From a checkpoint of a small mixture-of-experts model trained on Wikipedia: 608 squared ReLU neurons an expert, 397M tokens.
Below are experts of layer 4 (counted from 0) of a mixture-of-experts language model. Rows are named router (the router's row for the expert), up (a neuron's input weights, with its number), down (a neuron's output weights, with its number) and show model dimensions 0-159. Each number is 200 + 40 x the weight over its row's rms, rounded and kept within 0 to 999.
Before each expert's rows: "mostly gets" lists some tokens that are sent to it at least half of the time. This comes from a sample of Wikipedia text that the model never trained on.

# expert 19
mostly gets: " Unknown", " Spacewatch", " Kitt", " CH", " LINEAR", " Rick"
router,145,139,169,244,208,240,185,266,177,162,167,146,239,252,196,183,183,148,178,128,222,229,245,177,187,258,140,253,194,235,233,208,158,250,244,174,212,173,124,233,167,152,155,153,178,162,230,193,196,162,248,165,171,218,188,242,248,129,161,228,158,132,239,258,207,232,154,162,224,235,194,247,255,249,244,215,252,243,246,195,226,212,263,160,156,157,175,248,164,211,178,200,189,172,238,219,169,170,254,241,152,191,221,151,196,175,228,280,147,223,140,218,115,267,167,236,211,242,136,207,221,231,184,173,223,249,216,202,213,162,100,230,224,224,130,172,241,256,235,198,253,228,227,195,135,162,200,137,273,148,207,156,245,219,243,205,142,191,202,188
up0,203,156,192,192,193,250,131,190,154,240,193,213,210,191,188,152,259,214,238,244,215,223,185,252,162,255,272,199,124,215,98,197,153,246,200,207,187,134,174,206,172,127,220,208,177,227,164,226,200,158,199,187,107,207,142,207,171,209,202,163,168,138,184,227,273,184,168,210,182,242,208,171,99,258,188,221,333,215,199,257,217,214,209,110,142,187,257,135,194,209,225,310,241,184,197,227,171,214,222,187,198,178,182,232,225,243,159,206,188,235,186,245,240,161,114,234,260,137,119,223,146,191,202,193,221,278,191,174,233,211,191,109,190,208,212,178,227,213,205,224,263,242,258,158,211,200,211,220,167,170,180,212,215,217,203,256,209,152,179,231
down0,237,193,217,201,204,139,146,171,206,139,173,250,136,226,226,226,236,277,137,133,175,214,226,227,139,181,212,190,146,190,178,199,169,224,164,146,229,196,202,204,210,165,220,187,130,140,207,172,189,211,214,182,194,163,211,249,155,153,266,218,154,221,149,258,158,251,224,242,151,140,211,241,229,202,157,195,138,259,208,124,220,151,220,123,244,259,234,205,283,215,229,235,240,145,172,218,235,191,308,163,256,318,192,223,207,172,255,240,220,233,163,281,252,190,254,170,198,188,216,233,218,195,254,175,246,137,108,143,208,202,221,205,226,245,198,220,242,204,234,230,153,189,174,147,190,263,198,249,166,152,229,193,183,174,189,160,208,182,250,220
up1,201,179,149,157,197,260,158,137,249,205,202,176,284,145,206,231,162,220,260,225,170,171,212,186,115,232,172,223,227,167,229,173,258,223,115,211,225,207,175,201,196,230,288,207,197,206,162,184,252,117,141,239,172,231,212,202,244,226,197,184,193,173,142,162,202,224,168,203,219,202,259,230,240,150,218,214,240,193,208,241,257,253,215,226,225,215,186,295,238,162,210,112,153,163,245,224,204,162,183,216,223,231,157,182,185,147,188,273,128,239,233,208,183,181,175,230,203,141,193,156,190,233,162,209,200,212,175,265,200,201,227,100,185,169,78,175,195,215,157,147,229,313,185,273,199,169,199,183,165,264,215,199,268,175,228,176,283,165,184,191
down1,200,214,242,244,162,205,220,236,142,215,128,123,215,234,265,208,199,222,238,212,111,95,201,213,255,175,236,192,243,174,194,228,276,184,160,205,196,250,135,247,156,248,200,206,202,212,178,262,215,171,145,192,256,174,181,226,165,220,236,263,194,189,179,218,184,154,191,177,176,238,188,176,241,157,183,150,105,182,238,168,184,176,234,216,206,250,198,138,234,181,160,167,252,177,176,232,171,124,288,129,235,137,221,176,173,228,169,97,261,225,233,172,273,154,303,169,181,246,163,194,238,217,245,235,273,192,169,205,146,211,162,195,267,157,177,214,187,214,191,252,183,191,171,166,213,178,201,108,169,204,227,189,241,255,241,181,171,212,177,183
up2,213,115,166,213,197,199,217,236,213,176,188,185,283,190,231,243,169,250,160,234,207,172,146,189,222,199,152,166,181,280,180,195,206,191,258,222,261,265,191,187,152,149,173,251,171,209,214,218,144,126,219,216,179,190,207,276,197,180,196,177,256,243,306,237,156,180,261,155,207,218,149,159,231,219,229,147,193,215,229,266,131,242,220,249,220,191,213,240,148,233,168,133,190,219,153,162,210,194,267,220,220,138,245,251,219,183,152,309,146,244,174,155,236,263,167,158,127,209,232,125,171,204,245,189,200,194,161,166,200,188,132,173,155,146,213,238,211,264,124,205,237,287,247,193,130,213,225,194,221,195,198,152,231,214,218,187,212,174,188,143
down2,171,192,240,225,171,201,199,183,186,192,236,179,167,116,184,213,236,188,160,229,112,174,193,156,117,211,220,252,191,185,177,199,179,207,184,228,256,133,193,196,124,198,181,246,237,172,266,238,111,197,188,170,192,193,186,162,191,211,259,178,202,216,207,154,283,183,191,196,157,170,223,171,236,125,239,254,183,299,226,180,171,293,229,178,159,190,134,134,155,214,217,259,170,266,181,162,232,209,219,236,219,247,227,228,205,211,203,204,194,244,107,245,229,130,146,215,144,208,216,153,211,203,192,221,207,189,202,157,263,203,321,256,236,177,222,251,210,139,256,238,210,295,244,189,247,220,161,170,242,217,213,277,231,161,165,195,204,137,204,171
up3,231,140,172,179,226,214,271,204,175,218,193,141,206,167,169,221,215,155,259,179,204,261,226,205,215,221,174,180,194,211,221,272,231,225,177,121,229,170,263,240,175,124,188,154,185,163,223,186,172,200,123,208,220,211,212,253,187,111,197,216,195,159,189,250,210,172,157,199,171,229,153,220,256,279,127,205,236,187,133,170,217,236,211,193,254,181,153,202,257,150,176,232,200,205,204,174,162,71,226,257,242,195,190,179,252,131,268,237,174,187,196,146,220,176,195,194,148,232,288,157,142,167,168,201,252,207,142,174,182,183,206,204,275,210,181,161,214,261,255,270,202,233,219,187,131,236,251,190,168,246,270,255,196,255,132,249,199,256,218,251
down3,208,228,213,194,170,163,136,216,227,270,189,194,130,201,167,215,172,203,239,237,196,163,164,161,183,159,280,174,165,156,226,207,190,174,243,252,196,236,256,275,202,132,188,183,228,183,206,136,184,203,166,147,239,205,234,206,155,226,184,177,175,204,170,286,160,220,243,240,161,276,259,146,190,200,215,144,196,277,186,258,146,161,209,284,211,175,161,261,160,247,218,166,177,230,180,186,206,203,227,133,257,139,237,204,179,259,206,215,237,243,147,135,109,177,230,276,259,122,236,246,161,200,207,225,207,214,193,248,199,149,147,204,134,155,217,340,204,187,209,204,208,216,181,156,183,189,187,185,190,232,236,95,195,197,163,215,171,176,207,214
up4,271,169,191,207,199,158,180,197,197,129,195,157,211,233,156,184,122,137,161,223,150,211,198,211,169,216,141,244,205,214,231,198,230,180,173,199,152,200,218,176,254,172,144,175,240,205,172,223,104,243,179,186,184,187,134,263,227,247,225,139,225,206,107,224,195,296,178,214,239,144,237,204,238,151,215,110,228,279,160,196,167,241,199,148,227,207,132,225,249,167,151,183,229,212,303,196,234,220,224,250,172,151,258,184,205,182,223,234,154,247,281,213,88,215,161,265,256,167,171,257,237,190,174,244,169,246,192,237,124,203,202,216,213,210,237,223,228,225,146,154,128,261,225,200,193,201,175,200,176,185,201,162,183,236,263,227,222,171,226,189
down4,221,226,248,229,191,172,165,143,220,223,225,205,147,217,253,261,234,237,217,253,249,157,206,226,179,213,174,246,170,156,316,195,195,196,178,275,134,207,183,298,219,202,237,248,166,257,190,199,212,146,195,212,218,134,145,199,179,198,145,229,149,188,188,244,116,238,215,240,188,180,240,236,145,246,168,164,254,210,180,190,193,245,152,221,167,256,81,144,218,178,302,196,215,141,247,229,210,172,241,176,242,294,149,102,179,90,181,137,244,147,218,217,220,203,216,149,238,217,206,153,238,180,192,183,214,196,211,203,200,150,156,251,236,180,249,205,198,194,156,223,235,191,143,200,186,260,182,218,198,207,218,178,203,173,176,161,182,232,170,180
up5,190,120,230,186,166,269,190,236,215,184,201,195,216,121,154,149,198,257,197,122,199,221,206,207,273,169,173,253,236,245,226,250,204,216,219,218,203,181,192,187,165,146,194,199,216,221,231,162,186,196,139,203,131,233,148,205,254,178,163,292,190,244,218,205,172,233,172,143,250,155,203,238,121,273,170,205,166,207,173,164,128,239,124,145,180,215,229,253,202,196,227,237,233,197,183,184,228,237,244,174,175,242,222,215,238,196,248,228,230,222,177,219,229,199,168,141,223,248,204,193,277,251,87,206,220,238,203,170,238,182,133,186,187,107,158,249,269,224,188,206,256,250,122,213,201,175,169,195,257,278,159,136,226,186,266,120,211,201,244,233
down5,158,220,242,192,197,188,227,215,228,264,194,257,214,164,308,159,160,167,219,227,196,116,247,208,175,187,218,184,205,190,238,170,135,124,188,143,190,157,180,178,181,243,239,240,260,204,260,224,173,242,194,241,161,226,218,216,138,205,181,235,198,279,216,185,191,155,203,239,216,271,205,243,208,150,295,207,242,147,169,251,96,227,177,213,228,293,215,241,174,201,146,117,120,96,198,207,254,194,211,242,166,262,237,186,246,152,182,245,124,225,167,217,175,177,186,206,229,175,221,152,200,130,246,215,174,199,226,193,170,196,203,193,191,196,255,181,211,248,154,236,166,189,253,210,146,194,175,152,203,190,189,172,256,155,237,108,219,254,219,207
up6,200,145,205,129,126,234,157,209,209,225,214,256,247,239,216,136,199,166,251,131,195,213,213,121,238,204,221,182,158,242,240,181,170,289,203,173,191,197,255,196,250,232,262,189,180,202,185,160,231,131,197,238,139,226,202,174,212,133,228,289,165,143,182,274,210,267,223,182,153,193,191,181,221,217,208,215,235,243,192,297,187,228,190,190,156,223,176,150,211,195,165,225,231,241,206,146,206,228,225,244,152,186,142,225,221,193,158,196,256,180,111,181,194,158,98,172,241,107,273,174,186,189,191,196,232,155,224,171,227,261,161,233,214,199,210,175,320,232,228,148,246,209,198,167,173,217,136,236,215,180,197,182,196,195,273,209,181,251,144,251
down6,165,236,178,181,284,208,164,173,139,273,261,206,263,160,161,221,208,191,184,186,236,238,233,242,270,194,245,217,185,215,159,193,221,237,200,170,226,209,207,202,244,205,203,230,233,195,285,175,235,187,219,173,174,201,120,234,139,246,195,156,165,190,255,68,146,265,237,167,196,185,246,224,186,196,225,232,189,262,153,222,235,224,179,128,150,174,185,154,234,203,206,136,235,188,197,190,228,121,221,158,282,168,200,232,198,185,163,117,237,258,223,192,208,163,208,187,168,233,219,251,273,242,217,159,195,167,153,204,136,161,263,216,210,188,230,163,151,162,213,321,124,202,120,136,205,158,168,169,173,218,171,184,187,248,257,206,220,218,217,195

# expert 12
mostly gets: " a", " an", " two", " his", " other", " this"
router,173,155,177,277,152,224,201,247,181,158,177,92,206,237,190,161,179,180,265,172,232,225,259,133,230,254,159,234,221,208,254,255,130,184,221,173,186,142,155,221,143,162,161,201,168,160,207,176,153,236,209,139,156,238,126,258,215,157,191,245,180,144,190,220,261,218,148,170,218,219,189,212,228,273,208,238,241,199,217,252,229,223,234,151,157,129,206,249,198,203,197,210,188,161,237,211,193,92,250,224,143,195,224,216,190,172,224,231,156,207,196,236,161,248,156,290,230,236,187,229,189,235,207,256,241,259,257,213,234,182,111,220,244,223,179,134,180,228,233,211,239,215,219,215,164,172,183,180,270,155,240,144,217,161,210,186,132,103,206,196
up0,259,228,193,216,152,160,231,192,195,258,232,159,243,221,169,238,211,233,202,184,202,192,144,222,224,179,189,175,195,192,224,163,233,238,211,211,284,155,211,218,189,244,185,239,224,165,214,216,210,176,203,162,223,190,150,195,163,167,184,222,225,175,256,142,200,212,203,168,200,225,208,197,237,211,213,213,239,265,227,166,185,304,203,185,176,167,140,194,163,173,302,174,180,107,135,182,218,193,204,174,118,206,261,219,217,178,235,235,105,183,240,166,236,295,187,174,158,145,190,115,206,245,139,224,195,214,277,191,168,213,187,156,268,162,290,197,157,245,206,216,194,268,156,227,172,247,97,199,171,188,231,226,212,283,120,121,270,161,224,147
down0,177,185,247,215,208,126,252,164,135,190,154,238,174,263,212,122,253,205,149,175,228,224,256,242,255,184,188,174,229,248,241,118,211,219,222,176,133,194,243,187,224,211,207,121,268,218,134,249,222,183,151,216,123,220,250,209,177,199,224,179,225,128,151,233,172,269,167,218,232,229,178,239,118,243,154,209,177,229,138,186,140,184,203,191,167,264,178,178,287,175,226,145,127,220,138,245,201,204,172,179,208,208,233,208,177,215,223,258,146,169,197,221,211,201,227,204,251,254,214,212,212,222,183,214,168,233,280,94,191,188,196,249,105,172,278,190,139,209,264,161,187,166,144,181,169,200,172,185,189,223,192,224,168,160,261,235,223,201,159,231
up1,208,176,200,218,187,201,242,100,202,243,253,179,225,196,128,172,175,240,199,184,251,213,255,193,177,245,213,187,205,201,122,216,142,271,164,155,156,226,204,241,254,244,139,191,132,220,257,189,291,192,196,189,218,269,185,208,170,247,200,225,181,309,186,272,159,226,156,174,154,179,172,186,211,231,215,329,231,145,235,202,173,228,228,215,209,164,246,213,229,259,245,182,189,146,180,144,163,145,221,258,156,258,232,208,264,193,228,214,194,203,224,195,232,152,277,128,198,184,202,145,194,149,138,170,197,208,214,144,186,234,230,171,238,217,164,80,224,178,201,163,156,211,195,199,210,222,191,205,207,135,248,222,246,175,202,138,135,197,171,238
down1,137,292,200,218,195,200,204,236,228,196,226,193,167,235,275,218,213,289,203,222,285,224,140,167,180,242,163,174,191,176,252,194,179,182,186,183,170,192,229,162,170,279,243,251,162,171,163,278,181,167,225,196,205,246,203,171,202,266,216,160,185,146,199,182,160,180,258,253,228,215,175,132,226,186,199,188,254,134,196,162,221,196,225,120,210,227,224,182,192,247,206,235,162,242,212,224,203,177,136,152,199,273,195,184,175,171,264,199,150,165,254,271,231,153,211,280,247,178,188,187,226,154,175,141,211,297,164,232,190,207,86,149,184,231,180,222,123,156,180,237,152,224,279,178,138,205,176,146,249,179,123,206,148,193,183,227,250,207,172,189
up2,194,181,203,233,194,184,130,210,249,113,203,177,262,164,152,199,155,251,232,202,243,125,225,225,133,146,176,184,269,211,208,206,176,239,227,195,162,206,167,242,204,153,183,205,200,186,128,232,192,250,264,217,210,225,173,172,260,160,187,228,211,288,221,170,171,157,192,127,251,211,176,176,175,266,171,230,171,238,220,208,108,197,224,213,120,239,136,156,147,224,161,206,196,234,184,239,242,169,156,242,239,229,235,216,219,184,264,192,230,227,269,185,213,140,230,197,274,150,202,207,265,163,218,223,180,161,191,251,182,225,212,172,181,250,230,185,257,191,245,134,146,318,195,228,248,251,137,198,147,166,283,205,180,223,148,188,194,273,161,164
down2,183,324,210,179,135,256,229,194,220,180,170,206,155,116,208,226,148,208,196,228,149,223,139,272,224,262,213,213,240,200,170,255,216,153,260,232,172,234,171,187,180,239,262,216,236,229,197,201,237,200,78,209,198,227,235,264,147,205,184,215,184,206,202,262,241,199,187,193,189,210,255,205,233,173,187,110,217,164,233,185,205,177,193,217,217,201,195,173,199,283,262,264,160,151,209,127,243,180,221,205,226,201,164,177,195,186,221,188,229,196,135,276,124,158,175,220,149,125,220,193,255,172,182,166,220,250,152,188,120,165,138,225,193,204,189,241,149,113,201,171,226,139,151,224,222,220,201,171,141,250,188,161,150,273,180,270,245,193,205,199
up3,219,213,154,200,236,179,153,204,196,143,270,159,190,169,185,208,207,193,261,248,260,211,176,229,194,196,172,273,255,231,173,187,247,225,199,159,235,162,213,98,200,229,222,182,229,188,267,167,196,234,141,181,127,242,195,221,200,184,136,165,244,132,172,203,205,212,174,150,138,119,209,316,212,240,165,184,157,119,229,238,275,203,202,241,210,158,138,240,227,256,137,230,195,157,236,208,168,180,237,234,235,228,177,202,239,176,227,190,182,181,262,144,236,254,155,148,208,173,182,161,231,240,138,298,190,185,180,230,225,187,284,135,224,142,227,208,173,217,214,154,234,237,211,204,179,176,170,157,197,153,246,190,241,212,179,196,229,82,230,235
down3,158,206,216,255,133,289,255,238,193,197,252,212,224,266,264,212,131,168,221,159,227,129,311,207,229,228,212,252,211,167,174,160,124,230,170,199,199,140,199,170,197,175,233,177,188,162,231,147,214,203,182,129,178,160,176,223,251,138,210,197,180,243,113,257,152,186,237,155,239,175,229,194,156,140,202,210,187,286,219,182,206,221,125,218,278,249,187,162,269,189,222,236,204,212,198,233,203,151,203,229,168,212,172,154,227,271,240,229,99,181,156,240,216,226,209,213,164,170,185,159,216,171,259,196,205,260,209,186,234,188,165,260,142,229,227,229,234,231,217,151,220,248,219,219,231,220,121,217,141,129,218,214,172,182,285,156,217,188,236,209
up4,186,294,143,203,226,213,229,250,131,257,191,182,220,223,195,164,179,217,182,210,196,209,209,219,235,253,260,193,168,266,142,198,207,236,166,270,120,189,152,161,214,227,187,179,115,187,197,199,160,216,241,180,255,257,222,218,169,152,178,211,304,177,154,160,227,184,231,287,112,186,262,249,231,275,148,199,167,263,203,170,169,177,221,192,187,168,222,224,190,206,232,189,249,123,229,195,233,217,217,217,221,149,138,212,210,306,156,204,213,152,221,239,156,120,183,143,230,277,122,175,153,203,156,228,211,210,222,190,159,220,239,182,197,186,155,157,236,165,242,244,243,155,154,187,205,203,137,192,167,177,202,167,161,288,233,143,178,223,225,213
down4,213,200,129,221,133,209,242,170,192,160,169,300,239,191,180,165,156,267,197,198,216,237,196,196,214,190,155,191,208,160,163,268,244,148,169,174,219,125,213,221,207,185,196,227,218,240,216,94,219,184,208,264,137,144,184,217,205,254,174,230,258,223,159,133,181,210,187,256,231,189,121,215,120,160,179,206,181,155,236,171,174,142,194,173,199,205,257,161,212,279,233,192,217,224,152,259,155,220,249,172,203,282,212,280,196,134,216,193,259,139,237,108,284,208,131,230,182,230,155,222,207,129,251,203,193,133,165,180,185,265,217,197,204,266,167,184,150,206,167,208,216,226,227,213,201,170,164,144,208,186,201,199,149,214,169,221,156,188,184,289
up5,148,211,201,131,157,194,216,156,281,203,223,251,140,199,181,199,221,176,175,237,297,183,228,179,135,201,159,240,228,259,197,193,220,131,190,259,196,211,172,228,189,173,191,251,159,201,212,196,194,232,215,212,200,254,125,160,183,137,175,149,186,175,144,212,152,131,231,232,149,195,219,204,226,161,192,243,229,167,126,226,190,222,270,202,177,184,214,213,176,171,185,229,239,158,224,224,152,179,246,224,284,252,216,181,190,188,125,208,200,235,304,241,207,202,182,205,172,255,188,169,140,260,173,279,148,168,267,120,225,227,224,213,205,183,203,253,211,198,189,276,81,221,247,190,235,124,133,206,212,196,201,143,188,174,151,251,225,198,286,243
down5,156,250,227,153,189,277,139,226,167,184,166,206,165,155,241,232,178,186,251,193,183,212,153,222,186,197,193,170,158,179,117,276,206,245,178,189,205,131,185,215,161,154,214,214,248,199,150,281,208,266,184,210,146,222,214,170,148,214,200,301,227,186,244,237,154,187,255,164,184,260,235,178,238,222,196,158,220,197,153,152,287,190,169,199,201,195,203,183,201,161,174,132,206,246,157,167,160,205,162,230,141,113,156,149,208,173,314,188,243,172,158,218,186,200,157,157,153,155,177,197,205,214,181,146,153,196,239,269,181,269,122,198,185,195,241,211,192,175,175,214,153,223,211,166,209,151,186,209,176,149,274,302,140,233,170,270,146,240,193,174
up6,144,184,218,174,182,223,226,209,224,242,153,204,149,238,178,238,195,161,192,238,240,291,190,215,174,179,161,153,241,210,230,262,228,245,175,212,228,270,222,232,164,238,156,159,272,153,191,149,240,223,159,218,188,242,131,281,214,212,185,192,222,178,205,206,213,200,186,174,231,254,234,239,217,199,188,137,213,218,187,121,230,152,156,250,261,180,173,178,184,179,178,239,190,116,334,178,197,132,107,181,263,181,154,243,168,170,213,226,145,156,217,174,238,163,186,204,279,269,205,248,170,230,248,89,249,210,212,253,229,147,194,229,117,233,143,186,219,203,200,222,158,150,202,154,232,176,231,205,169,269,202,178,235,152,243,179,221,217,167,191
down6,210,226,230,168,206,156,186,169,135,173,134,282,210,224,176,249,247,192,197,265,207,216,138,173,189,219,200,267,174,259,281,235,169,190,170,150,204,238,218,221,163,270,245,122,223,190,265,170,165,193,180,195,231,155,264,201,247,212,200,241,193,190,191,132,167,169,126,252,179,241,252,117,112,214,188,183,166,200,238,171,154,165,236,248,237,195,186,132,214,265,132,188,162,225,139,241,126,197,233,186,192,215,224,247,201,212,164,212,272,192,185,278,227,168,110,166,191,140,261,248,243,286,218,222,182,178,152,193,104,149,195,220,223,176,237,164,216,208,210,244,222,207,194,143,212,197,172,181,168,226,212,181,189,278,239,195,169,160,225,208

# expert 13
mostly gets: " known", " held", " released", " used", " named", " located"
router,215,158,156,208,193,140,195,211,196,144,191,119,304,225,147,171,204,221,221,200,304,245,198,163,161,221,156,171,158,236,207,168,153,243,218,190,236,159,147,232,161,194,205,220,165,213,179,226,168,191,303,139,179,238,180,233,193,197,162,221,206,207,203,200,298,239,178,145,175,253,200,264,217,230,201,213,221,240,204,226,169,248,214,129,179,157,128,188,159,131,193,132,195,202,224,151,180,107,227,286,206,156,204,237,204,177,249,208,166,229,175,264,203,234,183,220,228,200,186,144,203,270,184,243,200,191,206,145,258,178,266,214,212,212,174,146,212,246,162,179,239,309,201,218,197,208,173,186,189,210,255,167,280,262,218,269,136,185,263,181
up0,173,200,106,175,261,227,254,272,135,191,205,183,182,152,197,193,227,200,196,240,172,202,174,221,198,210,188,239,164,239,231,165,215,117,155,168,256,153,186,120,185,184,252,260,204,234,204,173,207,266,163,176,184,178,195,147,243,188,217,193,237,192,164,238,214,210,201,155,202,284,134,134,172,250,304,204,154,186,191,138,117,184,155,126,227,215,144,237,183,211,220,178,207,235,149,148,206,232,225,159,209,215,260,198,186,215,286,200,245,282,223,214,214,134,165,177,168,182,233,309,268,226,189,211,169,253,275,209,201,227,220,220,205,153,258,176,188,271,202,173,161,127,175,206,171,188,212,210,166,183,246,229,245,274,207,124,174,202,200,210
down0,275,207,225,157,108,162,227,178,156,194,228,192,203,200,181,222,150,228,251,271,192,242,159,195,216,256,198,170,270,186,240,167,176,109,194,196,141,277,231,209,101,234,252,222,225,169,226,199,149,214,170,218,184,270,251,239,253,204,146,135,217,253,174,162,164,179,114,222,239,151,192,145,206,203,239,212,209,155,204,165,228,211,193,193,162,163,193,169,181,210,237,150,156,154,155,149,239,309,157,167,177,277,207,191,240,220,183,149,178,207,131,236,222,216,197,210,185,177,164,221,260,227,197,144,212,191,161,225,108,201,205,229,151,220,155,231,201,189,204,285,166,223,216,144,184,131,141,235,173,267,195,166,275,223,220,234,216,224,148,227
up1,231,220,210,184,159,258,221,228,222,247,162,197,238,254,152,135,113,227,238,221,184,141,212,233,230,171,215,244,158,179,242,177,187,298,217,164,253,190,144,245,175,252,210,227,178,191,214,236,181,142,200,198,251,217,208,207,170,211,241,229,236,140,242,126,173,211,138,209,207,217,223,178,199,239,153,185,261,152,173,235,196,180,169,186,185,259,242,198,216,245,293,235,122,185,212,154,162,227,177,180,156,152,198,292,241,243,129,183,249,200,167,194,160,192,114,136,238,188,157,290,247,235,164,218,252,222,232,189,167,210,99,178,236,189,283,229,170,147,196,171,213,205,239,168,194,177,277,254,191,114,173,204,223,154,225,144,212,225,182,191
down1,187,195,230,183,189,203,215,263,219,146,168,196,157,209,225,127,164,254,190,156,133,164,188,202,189,220,254,199,219,208,193,232,136,124,197,218,208,203,210,244,218,261,175,130,182,235,202,191,269,219,213,164,251,215,219,252,200,219,199,222,187,154,103,166,200,200,273,234,194,189,198,109,223,224,149,185,176,171,221,119,215,147,248,243,204,210,251,144,176,246,194,171,274,190,206,137,182,215,206,112,201,195,224,236,114,256,223,241,261,206,147,149,179,236,164,227,204,267,226,280,215,208,175,236,228,214,166,175,208,172,194,199,194,156,226,223,176,300,174,170,149,144,228,250,99,305,171,259,153,262,218,251,209,216,245,182,200,250,205,191
up2,155,220,227,197,164,106,231,178,254,238,197,158,203,218,229,204,178,172,211,158,204,268,140,170,170,221,184,212,181,144,315,212,181,140,229,208,231,170,171,152,199,199,152,284,184,180,193,222,215,203,201,228,247,206,212,191,231,226,224,165,289,193,241,152,195,190,181,188,239,195,126,157,213,188,129,244,203,155,137,277,163,227,159,184,226,128,134,167,169,101,218,186,165,228,230,121,238,225,214,255,92,202,197,154,216,208,168,201,297,213,190,289,177,275,183,226,259,190,115,202,197,216,158,143,202,208,177,215,198,172,147,218,244,133,199,245,169,245,216,165,185,259,179,192,215,185,210,185,166,185,229,179,231,208,231,301,186,218,188,202
down2,241,271,258,184,253,179,196,251,296,249,147,259,209,87,169,201,167,192,241,258,152,152,224,188,253,189,174,233,204,138,150,191,216,172,180,157,254,172,209,138,194,213,193,217,220,279,176,178,165,226,187,170,199,220,182,229,204,212,295,246,191,189,242,215,240,206,162,146,240,137,245,213,219,219,229,211,218,203,105,219,180,195,233,175,131,200,200,226,174,157,247,181,188,176,154,144,225,252,212,157,136,243,195,122,189,196,140,305,206,197,212,224,230,208,173,191,212,212,95,268,216,209,221,189,115,145,141,198,121,208,220,230,173,171,266,209,160,219,117,153,173,231,215,228,184,218,171,268,219,178,219,209,169,190,190,207,212,157,174,223
up3,140,154,143,142,130,281,142,260,227,141,214,129,315,164,261,230,209,205,188,203,187,232,160,221,191,230,235,191,215,219,240,231,182,226,249,201,267,227,254,224,145,149,220,156,259,230,148,251,245,211,169,179,215,180,154,207,147,199,146,144,218,229,186,197,228,169,141,130,213,231,149,252,213,200,198,226,236,169,179,235,133,146,217,206,161,231,186,147,152,225,188,207,207,192,266,209,276,162,144,145,193,231,178,188,197,164,131,186,184,198,173,116,184,261,196,243,186,170,253,171,240,174,209,172,249,189,233,210,195,218,162,253,180,222,227,155,208,213,248,302,152,233,157,238,250,199,213,200,140,283,168,240,204,243,168,180,169,136,187,214
down3,277,235,137,215,240,127,185,243,153,276,180,185,194,220,177,142,222,207,188,162,185,209,232,226,204,178,215,160,199,131,232,243,195,226,252,200,318,148,176,168,215,254,157,209,229,166,213,161,220,195,197,135,155,168,169,171,155,119,170,243,196,245,188,234,171,193,152,187,185,142,186,223,142,248,203,221,200,193,140,179,176,251,201,203,216,170,152,167,239,211,152,144,156,151,191,247,252,109,170,235,169,143,232,156,219,221,164,191,239,265,199,183,204,242,189,224,300,242,168,227,151,162,170,161,135,218,178,209,196,318,175,207,119,181,228,134,167,152,176,181,154,193,183,203,267,169,211,187,234,223,222,158,176,133,151,188,142,203,249,253
up4,167,205,245,178,101,166,228,223,215,230,224,131,129,193,207,210,219,226,238,154,211,294,182,210,152,183,175,213,246,180,191,239,275,141,170,168,224,177,180,242,195,167,258,178,239,189,229,175,164,197,244,224,278,99,154,278,201,256,215,220,167,182,188,172,227,211,148,174,244,181,127,188,223,168,197,190,280,184,156,143,181,234,176,198,181,185,159,236,106,195,235,161,172,263,215,201,257,239,218,167,185,243,234,215,192,156,191,211,92,215,176,275,230,236,225,247,210,184,193,146,161,232,206,195,237,210,195,208,207,157,155,276,303,178,240,175,118,202,154,199,198,180,150,242,203,215,204,200,227,243,235,287,227,224,204,153,212,168,136,144
down4,191,260,176,180,178,175,257,175,249,170,186,209,142,147,214,173,141,205,178,261,151,125,183,203,143,224,187,167,145,120,174,171,233,208,245,214,227,223,206,161,186,250,205,149,279,187,236,232,217,180,263,156,253,198,195,235,176,231,270,194,186,184,217,254,239,149,192,200,219,188,231,241,177,171,205,206,183,213,231,191,203,114,157,223,185,256,202,225,243,203,174,208,183,223,192,203,252,258,268,221,215,181,212,221,177,230,132,232,214,128,225,205,275,200,191,240,178,159,291,194,126,277,177,177,194,96,227,224,289,192,186,304,203,214,246,208,180,209,276,175,228,260,232,171,198,246,131,214,239,232,191,179,135,190,291,151,249,235,162,248
up5,194,132,147,230,275,178,166,184,191,135,235,175,186,205,202,268,206,237,187,243,260,225,227,211,222,116,233,235,207,212,187,229,226,193,119,183,201,156,140,148,198,196,208,270,156,209,177,230,195,204,137,161,211,174,203,209,175,180,195,222,246,169,207,259,181,179,220,191,185,297,271,142,116,187,241,221,139,207,241,192,218,161,173,221,144,235,151,187,115,219,209,217,202,158,229,257,278,191,143,245,137,252,219,223,212,205,180,204,215,268,181,194,218,209,169,218,170,180,265,151,188,163,187,130,184,266,236,187,283,172,108,242,238,233,196,171,176,219,189,235,309,314,171,152,213,198,229,223,230,140,226,192,158,199,251,188,165,205,220,235
down5,142,181,187,134,177,256,176,232,271,240,196,231,162,164,170,195,218,174,178,233,192,195,207,189,229,224,180,170,165,294,117,180,220,172,193,193,188,213,169,151,118,203,171,153,258,161,216,183,173,219,299,236,264,209,191,278,207,115,199,170,173,209,182,261,220,164,228,260,229,249,259,177,222,174,205,190,212,194,230,178,265,141,266,198,152,244,220,201,176,162,142,188,243,198,180,162,148,123,200,219,222,244,245,199,223,227,117,124,195,172,277,194,214,167,242,206,227,244,225,210,197,184,289,194,209,156,210,143,145,215,250,262,260,202,284,142,220,220,222,238,213,273,202,176,126,243,168,184,230,238,201,185,255,194,219,128,212,181,148,229
up6,208,153,249,193,170,219,229,201,235,149,265,238,329,181,208,192,187,185,201,205,184,253,197,213,195,223,254,192,217,217,261,247,124,225,133,121,200,150,197,143,196,231,129,223,239,238,280,245,109,253,247,214,214,145,176,203,105,221,171,151,225,156,199,152,181,187,166,164,209,152,139,122,121,190,159,174,107,277,217,225,203,162,234,257,198,239,237,223,235,227,142,257,174,153,178,226,157,180,188,166,213,238,201,214,209,184,240,223,162,143,215,202,138,199,183,167,237,170,195,187,216,170,239,248,215,202,264,238,259,207,196,182,227,222,182,144,170,205,180,232,236,195,266,169,200,210,266,139,251,164,229,261,213,230,202,193,177,266,214,219
down6,229,236,192,105,177,128,192,162,175,182,173,208,223,145,206,245,188,215,179,222,244,140,186,200,234,140,177,201,180,160,194,145,192,197,160,153,227,161,209,204,207,227,151,230,174,182,191,259,202,248,223,194,161,183,185,223,94,161,236,212,158,182,203,146,248,223,151,131,220,223,205,212,206,229,214,237,236,230,191,165,171,134,184,237,158,196,180,135,176,195,187,234,289,301,229,234,242,212,193,172,191,202,147,208,151,232,236,166,244,238,295,220,221,171,179,178,183,189,268,228,213,192,284,164,176,204,130,140,197,258,172,193,257,239,196,79,278,202,206,152,191,165,181,289,133,158,185,159,201,138,200,223,278,220,204,181,176,251,256,257